Weights of a small mixture-of-experts language model, trained from scratch on English Wikipedia.
Size: 9 layers, width 448, vocabulary 32000, 69.3M parameters.
Experts: 96 experts in each of 6 layers, 48 GeGLU neurons an expert, 8 picks a token, a sigmoid router.
Below are experts of layer 5 (counted from 0) of a mixture-of-experts language model. Rows are named router (the router's row for the expert), gate (a neuron's input weights, with its number), up (a neuron's input weights, with its number) and show model dimensions 280-335. Each number is 500 + 40 x the weight over its row's rms, rounded and kept within 0 to 999. Numbers have three digits each.
Before each expert's rows: "gets" lists some tokens that make up at least twice as much of what it gets as of all text. This comes from a sample of Wikipedia text that the model never trained on. Tokens count by the router's weight.

# expert 86
gets: "s", "d", "t", "n", "c", "al"
router:562491529493530416490494455546500516512459492429501461515509519467562610519530488529491445452468432422544448496411582512508465486510537515467489484521485501480470492477
gate0:474487547552531465485468420444413514557476511479492483577532520468461553456510514450485523528454582474496448450531566529500474541606513544491528584480485511465520515558
up0:467435490532505470477536542545437587591545475492511527459522543523486520517538428499551479521480393549462501518559572550519479511512534444526549539565449448502452515519
gate1:480546527474475465467510587516498549554518521493535500512471520480489442499546491433448414482501486494494537463483499478513514541516529431476564467456444490518464491444
up1:380523499499516447531582475572514525547488421465536529592497501501469473495508447502414444500519490453557493468528432517588520408474474414497483545493476468588451512497
gate2:466581513469533457492484483494478435463457535500475423517500503472505439457559502549498564481508494487542593514502455490457507420577495567554507486548510521488539519461
up2:447530568502422520469572487540504527494567373552589499453533530538495491580520470498457552480447471542514500456499548526474504527512495531509498488495466466426490522550
gate3:585536472491470506528524428533503510442563519443511532513459457549527508504496478573435557466564478484469472446476510461453529507531552535522549499483545502582506498456
up3:502505494452468470486483486557502578510522526493530462522475576432459562555538455514472433521539500462474482492552489525500407597494521558453424502472553437515493472469
gate4:520436558441489456538548420554530478535484495479464496450560491505564552479546481518502432543549498470452446446511487516539485549557557511541445451508520408540510472480
up4:524528502474539492436486590489441524472496583450466484526454482519574522495505561510442543494505518531475477451525513534556504521503545549464512563510523517504483541481
gate5:517530494532488489519462457513501505546472420453503510452493564493482596549491446470525472525475412532555492562552445473472550450448531512423497554485532455495510523421
up5:549512633443465475476457492475508447575505474487394573519511450477475497525501506486488516507498469475461467511565485493472507465562430521513481470525447480500493492492
gate6:484569487466503504487468461428585480493475518524450514493534510419530571495466585568491466455503478469528484491454477486477415554476464522497512448487482544464526548480
up6:515543430457479495448491507511517576500544496505558571531515559476511490532563559517491545553507521457551534444509483425467561498506527437513555493489515433510538498495
gate7:468486542395529435509541464519543526461502548527542451444548521491496499533545394588419430468512507437514491524469542527507502492471489526523545445517583484429603467470
up7:497472498532476500499472532487489476522474432474406627536485550517491544401523462476569577499449473452527470485487438476482576482534538481525548552498488469553564485470
gate8:558493502490523448484483506557440505478469432504500536534538557514506435466567513478488525476481484468549556475454504499481496481536551482481532506543481450410498543525
up8:464468501446521518563598453480549504503510611511454553488518487476470485474558441499519468481477447547457510468533535468499590479485495482569534483481564482524464426500
gate9:527536510480495531478433486588467502507584474512504526523519476441572449536455479507521478469510484456524506547449494535556598498495518459471459406501537469517505508511
up9:555492513546523502510499502482466532513543523482534452435464483552419542505519492479505524513470543456490522457565507504513568487531443435470419476476492494521558515586
gate10:518518531483536472453484530496510450497532458573457491538509467518475464527549468498543477544439508467562487502541588527496544473477519422554471577530427483455467513498
up10:515431542507488528488556495499504477479497444504478475476499453565556480502491401518580506472537505478546464471531512453544504547524529539461485529522486517496518514505
gate11:489513437485495549549567454520456488458516460506578453501514525503457524466580485535445468493467433505546517534502570491457530505489565472496465529439464458496568485531
up11:423439523549469502528576540520463457511564460429519542415556479478564560475456465515441468511483470472524594580474505525457482529471557489478454533425459467464508495482
gate12:467511406451573487510394498515486516531517459469495489473525519461491561532441520481529547488495509479553461521505522466423483521474563386526520501469524480541477480498
up12:463454541525427454539511461475543569490559500602501512457444455534499453514470434438493471475491561480422461516559490471504492474431507568506482559486515529484486572507
gate13:428532562472495432424563504482487446385491477452490511433476450549541475509544531512581499481538449474434517454531563572509444502458515506445554518528487545535493492567
up13:475528535521534581551452491458465507457443454552483454471510515506506484461512474537544444414542537518475535434512529516478454472516563458453516552455525516478481560440
gate14:500460490528530483496508488437505496523498549520537533536580490460488546382508527499472461474600543534490495393495502469503469452532524476482503498447517518564513554504
up14:516481533509560568532496532524470535544504458498500419506493484429463503524528456518559484496549451496432558529589524458442460523509524514421505511530439429468551437427
gate15:450520532436495453520499509423533475531459435505517441531527446503457557497499490450457498385507491497495491504429511475541519493515505484466442522541519497500551498501
up15:499498432503507468426440513542591472482514455510552518540537451500540505467511523501526504495420501525541545485567552548453427556486461451462512539488510532455496493535
gate16:410563549517496442522516492484517497512492459470496516582455560506515576553460485522495528449427476500548542469502539543492544499525488479473430578491521442456499484553
up16:453505521412494483484451444456451564506501451413562501502525424515490474554445531564539577501480459451471549475451518488542447525554446502526512569487533439465498505568
gate17:518504523458452472521481519469449546456497477528530447525557554485483444555434520477568524454555527483516392445549542492434414520514484469494524435515528561533417455523
up17:484512505476515401550497445469466530528521514523465540539531554540570455528435483531542529479553503481564434526483517540495483500471475478483478471485516532503465472516
gate18:492548573513453513474463459501523512491549488492447421464509531600538524530522461520463469597463539438472467550535540441552477587437548491456456485587467523536563490542
up18:451505491470497558523452476470535442503490489399536481529520575592537509608492509537517449574511505553486483524540536455525499541424536500468439531554489518492575482440
gate19:502487479468550572490564533543475528553529529453490543515514528494555516457515436487479443497513490507517538494398478498529500461509526450492547504496499514500493565526
up19:466549533472457582544537510476541447604563534511499536537491535557517562539501498486507498512514526509540517430507512532537556554503514479528535528562548499506423589513
gate20:492456521507525471432547528468540509536504479487488551565471471484535501594543495481401482501494549487471502511444520578485506500447485502481453487478517510494456532502
up20:526535498526457491476497476467519443468488492450449549450564558481522451495528487529497499511487453571500497536521452415501459434548541501536608527521509490504528516481
gate21:620489547522526461487474519456586494514474554433529542453573551436519511467431540534528464446481494466491471509440490488467557509452572498510458509443530542480432526503
up21:529478477494482460563555405484368524537471533467546494509491532515437549507508558493520464505482461529555508563542469501530493506493468472460396557453532492471507538511
gate22:483520456491502523538517499544485555509529460465511517531514515488600409513563476473538490485529485521522531494531580561463502531526470534497526453493536536489514461488
up22:493461564458518452472493547432507449480475537450475461571531534547504545471424564489466511519452560501474485520459467482564482485535495430527510484489552499454471565498
gate23:539494473422486438431492500471545512485468472516528535461537529490455545548513534427509549476530507499471471510535509512465427520486446444483521565530503542468456441516
up23:476565442477508515594469467484450510458505456522454425535477530517540442440526440549504533539486520465495500496500521490489554497470459500502521519507583462426460524474
gate24:511636486507532448424522428442517526495480601411502448500540603489494484470578466524455510484431485518600436523519500494495521488556465547451429566539531538517577502507
up24:513509445466516543489503560450518538503489512468466460535499520495480456534502474467456534455401530519502538534586506537526505533548434609465454519537507458520545498573
gate25:491456441475433515506494508439459431500503437437515431419508474487545567502568478538511520508562446539554508437524550518508522562551524579505488441553468574495538552506
up25:509421505445495500500467550545432560532543510479493534508547493545561486501529501544448477544527478513474471499527453481515514514510483538382460548534439508475573570520
gate26:469529511430562526479460469499529495418522543464475498527620432434458597506481515551520461562516529470476496455493475585503445505509515530508512459500489518473574532522
up26:495498455520521498472490521506455507499445435586552466458530465524491528521538511437496476537479425517557522472468498587536513491494465503516532420521455496494510501425
gate27:491500495496567534504479490456494465477540528517444497438436493462489548535578486487402447448520524522485450463451542447539462545447565518479536455493516546550580452546
up27:528488532512520544520471518494415535468507495497480499391420518505504485502524486525520450499523514462520550546503481493541496486476457566531560503520574522397532477550
gate28:446535503463515489510450486458567563456533496527519542495579467488483474545536486445498523408492479441533499480447548508414495557543445525493531366476524464457512560501
up28:468523471501523475540505586461444563488497494515494536479519515436505477423576511492572510484488491493456494529479506451419503460548455476520497524500455500518455595510
gate29:488468509474518483516526504551525466504499452571465399460445457479523559438496493571481475498458414526512501435538550530437587535489507457522495514559450520478482492464
up29:546473445479512480486529527469476484514562487475476494543509511487471510456486460486467433511506463448522526494501512560504451538517466499482495525475529571481538523477
gate30:504517483530556550531487490461486532519468514413503498574527510483534494455490527536582447452460509479524454508412505543568510518520460540492503519486543492480542541458
up30:530534501530468520450594511560591510575526450482497451428527472505447479516496526516507480556521545516500501436485520515446552473524482426475512461507486503507509485502
gate31:475501515550518504495542466494424491540507521498476505478463558482490562521461579501520423459449536452490562533495500516485445508487568469484529535490493529500412537505
up31:490490497503467494494518475515476477551483476533537476548453449462517527477522479429508484536459461479486526503429499553551534500452489506542533476469470443459443589490
gate32:535513507530543502543497503468492491516579501612530555478519516444518523533482422554536515429526462422522492467523514504552567514495560536506550503491549462484503497519
up32:568502495429550587480428468465390413463464496492420463503437435553451457452490589566419497553508493529440502533470475534456483509392454493502514473520487586541616475497
gate33:483480422483545520480513513450481529512495558545497525531389451487508441490563441448485488522509476499474533503516503502486486496550465468526546467501496496490537575464
up33:498505462500565551446433518459576490500524527464508556537508549537542464394535475524502515478414492473495509497467542442529501505515459542488533559520502449446512520493
gate34:544508527530587491505476494481481488458548526518511431523480567449562626485484592501550558522414491434476464552424497514545434516412456532539560571520561548463537452503
up34:460484466482510525491588613517503479501458531509461544502514517522487397472471494420526455470510491543515591536532520548511553516525429443401495488449369561525511497510
gate35:533468455495486505500535527477472516551488494449500511456496425562571580498517527478461487578498546466508549505482492500505524483497525497515495469503464511483484525425
up35:530460515581549511504509485523462499591475573498450479487481503543557527569538566470510515506519521508517581583479517437502482564529560520465504523491569453473519525465
gate36:518504489542488499534507574455528497531414597432535532497521538438489573441424531482458509428506420436502446550508443487461493547510475510546584530503489570533535552472
up36:506483467526511493523482492467475488472412461561449550536504542478505462343467472557455499434540505575483476530521537494497545413516548505562496531488524574515512554490
gate37:527482544543525472491508464458492513463570617510596566448456525526488547533506517516451464469513501547523532510496495420492482494517477517388512402449473459534433481463
up37:454496435490485521463501530481527599522460498525412497512533476471507443530460574442474502472479532489494430464498417508568447552533516507525450471466460463523554484509
gate38:518504504481486497491507444548455518472521468472532518480441540549537464513533534512493526410538549435463430484451599416461529533534525461482557513430525441489457538531
up38:574520469470434489439563460511376493452554520462497495498424462480491477496476551614488441481511493455470548490519459569490537530504443470490396507412488569515544491506
gate39:431592516524515464518463440526486524532487498428478457486473414509516483551494466456468538471520462441496501563472522507590495570517553574540493454581482471439526540484
up39:495570497521496532552479499566493584455497457514497455515445618485525565510494495503502523440474463462484447447553532504474572485476513509534531546542523498464479531438
gate40:517438524573498514557538524587557494454560541505594482499423490480457508430572519472485518495485486490514532486524579561546494485465478525427521433522511572535429455509
up40:407497508558452543485478516509530557509523495446500455496483462483489488498517512536501473584461446533501484425446546469477513556556467490488475405542486534475497517584
gate41:524435529509502482461550485459471511481543484508482519420538561496467442462476472572545537422531439502483458536504500461538481537510515495483515554490484470451555489511
up41:524557497565515535493462471522560469465427516527481474448560583510462447514509485477405527476520464458469483509527451541532575474587563546578533519478500485477501535533
gate42:515489532545491488588545500502464555466533537506492488456538532586481532515513529478452471482500443493533535535481520478468519441514584457469545485493543512494459462508
up42:513534536501438547416404456479559502544488536466532524520442491540459577496508464495509502502528539523525452550465541448489535453547503534500556436493569503504533538588
gate43:439491479518512462511519503507543531542500468451507533526467518452533543471567486499564501542458504438512462495584404497393545471562527487475525501520519492479574482485
up43:481527419508524567495416462470491508494522445513547477513514490492542487414499558481422453573570582572440494476500480452522546521490552521451466495484392472518529475505
gate44:470554558488484433492533439535497447517470548490453498497533493502531522485495510520507497453588486468492453529502514467511410504552425532515465515576528502438498457439
up44:449492509448450455505581478540477497491526492488456570438542587585529525481562531500510489485512451524444501548498452497415509602497541475497452578535502478482534533467
gate45:499579576443506558511476450555539438540525475474494506523509582554535594488488521443532455508454477442467490524473522477569550506523510513452439557576542473573467509434
up45:504587556514510448405519471526497477455488469489538452547508487455532610521520491528531407484508513448528529531399529526561473545492490533457405540567581481527460482475
gate46:523607453492529496550527553541450497574458535575470479462439441543511527500521485523462509542485550475445511528454570434546517559459537535504558566517465494510442522467
up46:483409537538506557500455533415550498520428536425527552547474480500496564442507514416514390503412433469492498506479495487464431493575524461556454468508428542512480565501
gate47:487463443532434502400499479521509559487494531536467449528516540529449506535457562479439483494471448485439458458557508468474461483558529526540520428476455601463495511565
up47:576547397470514469513519549546536579486495516571514471379496493500524495530416487522497468465497463523509552499501478525514492514500458523471497513543518435497510472471

# expert 43
gets: "s", "d", "th", "n", " B", "t"
router:558543488431536447519478510516474526604491514470442509507528622450508505525511475492494456466520486465554559501454536464460503574480559446457522558448544501508443490456
gate0:440457561489489529489563502562560510565458476485525506460490458488557534586584497485437470485431560486509534554514482468541539481503533484459458542521486513488462518468
up0:500537515551527448522519553527449525555590500485480463513458421485497531549531534574476492473470488598528407497489379446517574399498478452520507511494513471462439571503
gate1:453512554501538547593514468490468519516533521437541560463467497487399476549559509434494487475522492467483486526546460468456582446469525525456437539477455522478490480534
up1:520497427462446462522509465501495515512511564576519508510531498538578553490487506504462510463563495554529489510444513564511446578455506509422444493481549488495465534457
gate2:503556500510512505488439516510411489488513487449398490496503484498428445473551458443553526517499477510529450447460497425465454470518546509497539474475480522531546516493
up2:443518516487497531525499430513435454525491515514431491516527547549529465516490480494464567554563489554482441461431573438489510519432496531477526506572470459509547513478
gate3:542444493525468473460501566522552425550548493555574510503499524538443501456525426525492448570493490436461526441453406489433460500534529480524513535439487455585465510415
up3:514505516538461541446572507496491499596487490507478490508456517476504542544466490423440524500491514482438504454525507550527513520586509432577527530485517467555510462496
gate4:618514545465542468459441518573486429539511460539500540489538547470493550435536519532523509422521541455566517524475526492508499480540554549515450482496499439451464540484
up4:517440443573490591457541451471518496581494525447542467478438552507479539562512498510481480440499437503435481459436546540498463482513462520522456521514556530513458549563
gate5:490490519492486502469493477580545489480543524519436506491511487516490538436562481508548497448488516477490488502498504493507527541541507494523543447474488500472407507449
up5:522512556578579480501554448542492564547506429455487485419505509507470625512549540493466509562549488543546526495521446518557543449525510481589552412469482516513485484499
gate6:516553469521532474559460509461453490563475521446463533470492551444474468525547466483475431446459533511559514562445563547478464503469501508513542452462525483493532489481
up6:574536457449558513510522516513374444507493548554543530553514491421484494517528546459550493477462491513520547530435472469497476455470547512510544412472513505460460521493
gate7:480476549463541558542522524562503599464508555444523490494461532523448469454520510511533456461458478483481537549504596442524492465531562485400488502498547467549543484507
up7:522518349502437512433561532531486469460496450518541474457563537536516513525444501493569577490519529521543532448417412560499560498466551563480568482539477444487497504537
gate8:532509403535444599491492542425491453571473483502472487492409561544509496529525471499460564491492576415516507457486592515513505487490503564483490571453552471459509558530
up8:485526473570449488507510537522477565464565469584533550489480480464491466511583449490472494468517487461536525398478446502511460508513473410478506540447487498498526544540
gate9:495464547491517456490421378501498515470523414487470560493521518501407482419534496481475497501566558455452541514560538440438487552453509463519502531451533432554467480509
up9:520499473582465465508528528525526565454452569503477493551556524464567507501549532525511461550456495478526478457529505493512548383509531499478538475523477596502521454548
gate10:482454508516480579543485496548461539568469449435519482576409593470420520434501440509493446458504402532470486451549520462515510506546480464455423523480542517417510441404
up10:454530504465417506475591443488514470402497460507471467563515429497486542545511533514466538530510549491503469587452497528561506524497438471476549553571509514503456576517
gate11:550545529489574503547519443500472500559536529457419410405560493488523520497502456482558511531505454461533507472516551517440556459454531466529492477498509457487436446463
up11:528451550513411522516489513477476476462489512497507460468505448541501455571562551526505537468428555482529485492498478457473506496450472465517505482480512521447461525458
gate12:472484564462425543484470550491450548561505497498446536445500517518543441492485538491570539490534524514463547454485499496518496540422512459550542527454517526552486443515
up12:475444471407549495448505538518539546576443525510471529422533516560590464418495499488455530484487512433539517435431498494475558457464484518486592495507456481490524501545
gate13:522562473538503456538562500502516499468419538572503463464428532445512509488524501464510472434421488514558464474578451506467524514486549588443500523446591524587526536546
up13:539438592481517482457472457480515519509593543525537550495528490501540469502446558513538511480455489568537507467486527537531514496564510521576482476486447498501446561474
gate14:512502484482417512558411458405500539409438563461448486528520556503535537492437521452517522475440461460594537501449564544498444543477487503531527507529458467480501492525
up14:533503479471481492535484543476549517449465559511499469507504525510411535498507544467458527510469489500561497487518520492509539523500493525457604529513497547515505431528
gate15:510485570534510498488437579479480456530469503451441508493493530430518438493525552487461458570497504499477430536495514483458540411470380539511461526473457517515525500561
up15:479470549463426495446500446470564461547505543511498555540436493443435439502565518529551530476501508516476510572497461488533496473522517550529482488560531476564487492539
gate16:551508508506517490558538462544526532553518527536477490541507531492543532423579473417482500475426558463551516516503600468529528547548500472536561588434497431480497459461
up16:547531503470524490548415443575510471546465505531446501510509500503561557519581477509496535505459585468508542462472587457443457562488559476497532538399490465514478408444
gate17:468477534503551547496525442515531498560508464413444506509509538502557479548520452540580529472401437549439550525436440512472465604493527504531472460474618445568449570455
up17:523477524470430488443432489460525474445549598514547550537406489574492483578542481497460490494506504509484491538543595488487551462490454543534491494529581565425507478525
gate18:477477474425489501514460486565510456452464522485453469589528454561516507516485534501472469502462500520499498479516495518508562516431510509465481468513490541483545552569
up18:523505562424544494513514509551548565492461474492524539543498456471509531548432576487478440514495451494493556501498577457497476480559468491484568535427522472518462551524
gate19:520515564470513455505525497555458556507451540528512468482487514519547442446457447549508445489521498520553537429452451498512450512441567475490472541569540484470507488485
up19:540467518459569451500567550586424525504484508546416503573488495483546443498456424604469470477543452470563544470507460509546520509533481458549412515505497538439471503513
gate20:524572468514402464443486551468482537504579487493545533492513523507445555479497500446500469552435501445486510556535480528449414555573481437531508478529504553503575538482
up20:525504511456535467469475520462537601470552520434469539475460462485472496481468454490474483482482515528448490524512533487452514528498480447419546462498509472504526593508
gate21:531480508446512489532546503516486501540449489454494461433511545508486521471429421476480451457609507507503508493422481516533475479446418470475502540523525474458521525549
up21:538469474422528491489489469504539473512531462463479477477530499466505504430508510549487457551491423472475461489483427474518520511551463458553469480472470536480567512510
gate22:507462553508501522507497520492450560531485516485515478508504477480539471458507493469537565518465512469551497525503532502440491491468449488533546488510609509499473451524
up22:472530470474535472519507562508421491439506465471496564474495494496558497535517523468561482519438505488483488533465505499439464594511535514490572565473553438559521524507
gate23:530498467543513566465524472544489476499499500554478502468509429528573469474463486447548474544484521472507542531370532519479478408511498499490480560442528466471499556483
up23:468523492440568450510508519472557484514500482490535483478524534456581578520535461490506496571570526479505464509472462460530469446522499501534537444550475530546525454518
gate24:474485396520519499496461498583416519484561452467467507468489520490494380570546457482523451526488532511526483458486513484447520436444506442494500530469451408461541536439
up24:445457411566522498443560486489488483460483556405480488502475519517483475460530546504508428528496468455566457512485478491560479455480500513492479471478481576440491457578
gate25:514559514543483524414439534509534568547500482503501430516441472491464476540549445519469527482524527455467562567462416469464507549453462493464503504473517551506544542442
up25:519591486540479511484440508427527540580450587483521528465536513539457560480534450526517484464482492539483489515529472436398524522456451522483509515440449538558551553447
gate26:489502460501588410504531500523494498514465458458481511469448480467493447485412515612480466451537564515448485536455462534502440423517474533487519521435507505508524538495
up26:502436550530513573532435545509544507504505534606448497508555455461452551477469460467512466490473526487472466504408563430458517475499508566486455582484429455479507523488
gate27:487557483549469560496526546584433564508479502474478510480578509492452443486541487475555499489487486509567476533512469451540556501463423453496473493458528473462501494450
up27:512503482532533541497450552417519521453484507461497498497540491487512546408546545497485493549548506510496459518510493563458498539492565447473500483491508524525545526548
gate28:529526538435496499468540531509497484586477512471506514496458609452505402551506512527530517560472515466457523475524503532424478513529577487487530455471492493459557562452
up28:529527421539529516508539495491571598532527503477482446604465470476470540540503503516497513527553497499488494527462493492620470498456517549449429471502497509505480431538
gate29:485515525584491436546483592524498513476498593483416496500623561469500549533521506437495485459468541439606474443416476459485548486412534531500494474513520607562513537517
up29:499473505508529522478493541480467536468544539540527509578553558417513463501534488536445449497524548482470465480470498449490440558554499459480520490511549495590484431532
gate30:446480461473531588503496459493533479444520537489500573475486500485530520546482518498531441499388462507485444448433491482476547511476487497442443511441556472524452515449
up30:487477491564497503555552499531504472567493463500497521575458508528439513488525460439522421508497501518468559535536446507553486506611500477496534449561434506489443510508
gate31:471516461489447473477529475511454505556547496455513483443511534478530527512450510446545454506439414476510564496548524531469418507479486490474478442430500432435441501464
up31:536469505539508532467498419473541524473513529483493529559486490466499516496539503543476495575596542454523411528465459469550566532460510534545484543577441538512562459478
gate32:398511487453466430496551508521442595424494496517476486433515527533470547552435481511512466467487462471498455464453528492554516553546501498518548477472491455576508521494
up32:519461480505484437447433522489527429514435535519498476547505526467485517524521493461526606509518483458491460482411481529492452451487539507479494484574556576501543432470
gate33:501504501487523500545528512524518501565456581547440525426496454491421520517508442518477481531525443492559492454585569497487450549462527509478514520504537463557492471504
up33:490506489529422446504435482534451534384477465458517452623539477517548498502451543506478520480461534519461481535496484518489518421520428543509519452409527584510495498491
gate34:512539453468481461536471492528509529450454457500471544460499597577472550469511500526538455466530518475489524462508521428473395577518561433468571534525490464552578470566
up34:489513454406504432612488504484573470478469568507452530506488535510451542458498567517542414473504475487444565480528532388503509496502485517532501551476454545487525477527
gate35:503536513434499388476538531477472508538520491445467465472475505505516524533593413539493484528451488508540473525503443456547511499491535542506451521535562529466491413520
up35:436559488486509449488476476507534472555513463538476481593477496512481477477589450535494489538482529514619499452514427479555561570531508481519507581461504449434495486502
gate36:528456467504531499449517590484523503493495530485497433500471504501485469429542492486474482547564468449449500523490474568490496432513449485494540533501545511525559553501
up36:475509492570446550476539459480472479454546443495488455534499547569549508489522505474445500480447518501533504475488566506568525459518450516529517485524492545469505526602
gate37:472554523522565527486579478523541474587498447503513550515500376511574444498485499546509515497444485540460446505541441498472485427471547468464440457481504525479465587504
up37:482511493519475480465462463550542561447500554497425430462530502482489448486530466448536498506528510442493453508510497523534520533536577560543583523506455445560513477493
gate38:442574444422488437460431517532571412519402579494523491501518556510493512439526568505528542492549457503555520511533505491472453475462502504449560453507445479459413380472
up38:496549457485549458463449503505501486499561499548522557494502508459475519416579481494485517472511447503549493529542467518454473496552509462514523449496400591579494505495
gate39:549447491555482498520464477520457547484501472531457457518556494489535459460509516494432517480596454556432496524546480506455402519505499498572415533503373496544512538567
up39:510469488452438484518538489468469539500475577512532448471523458534519480496446511491486516509436482526477524506528513456529445491461560528605495472459473525498478524448
gate40:474540497549508490475519578536460483515549478506532492428521492457477528479494507527566525555539536522561460502457411477515479533556554483483471538437470453459524561464
up40:462505507497494461505590459466548430458441460522516546476529500538490463458460470436475505531441520449431506568576512564449536493446492474465532512545469573557499458599
gate41:535497513530481451488550558556442403551475503454448503482471554469551507511516489496476431513465406505464540535433428437527472537452451464527495477534454542527447511474
up41:478433487564570425442469458382521498501472479418509572487544624566515553511469486544556511453526497465526545453461512479482480547459543520474505561434454524486478519544
gate42:442556507529475506406485474496548488524507532548577460576511586439502496506568569495560439558472535486516499582516504524490471430500496429488430420534493547499504537504
up42:477466494495453495491538472559555556515492490554499490550515495449530444535555503482489453549481497463536574539469538490525528478474541461539472431535406469497453462469
gate43:512594437526500483485483497481533521494454502576506529498510510543557479509516629547459446538422547542549497552574490473548471510495491524499520499471473499558488489539
up43:469582516488543452535514534486551510515506470566520485445466489516458470492504498542472456523476504505538504463433475459540497532430509541503522504558510537518536537439
gate44:473483504431540500521479477495422581565464526496486494521546467437493492505468518470562535434528490559504463501457444503489457554459485522459535527468515516478521491460
up44:466486586569403496555470481502456456494469448480524487505530528542486550521548491539383581456456480541567470499520503497550552475518528578496499575471499511504539433453
gate45:502500462471463408517540544459471526605460520541424487507493526476465524471489526556483505490477461567520451464471492465494480452513498498423499495522481508487505497456
up45:490486441494534478459517383580537423495506499486538482539508560547462523486468504537513497482488533541521532523478502502547580481478480436521562437479516434494458470548
gate46:606524468473442601464477472489508567513431512413534465504529512535462520538548520399475551480538511414481553456451530586465509518527490544522514498472484540499525487540
up46:550477522527510463555494478502449428480536501512519510446457443455454496503478487486465468535499458494511493449553527525450546503537488511520538513463435488512472534452
gate47:538541480469554545573449485523519509483487500490460541508463489503550564517495520469498506445521505502448528443386582544504514454498568459513493519410462431463475467528
up47:523454476482480521503467479470570491492487502490498424537516505516438558449504560531582480498534473452531590508481602442506463492520544507470476517508574563526484562542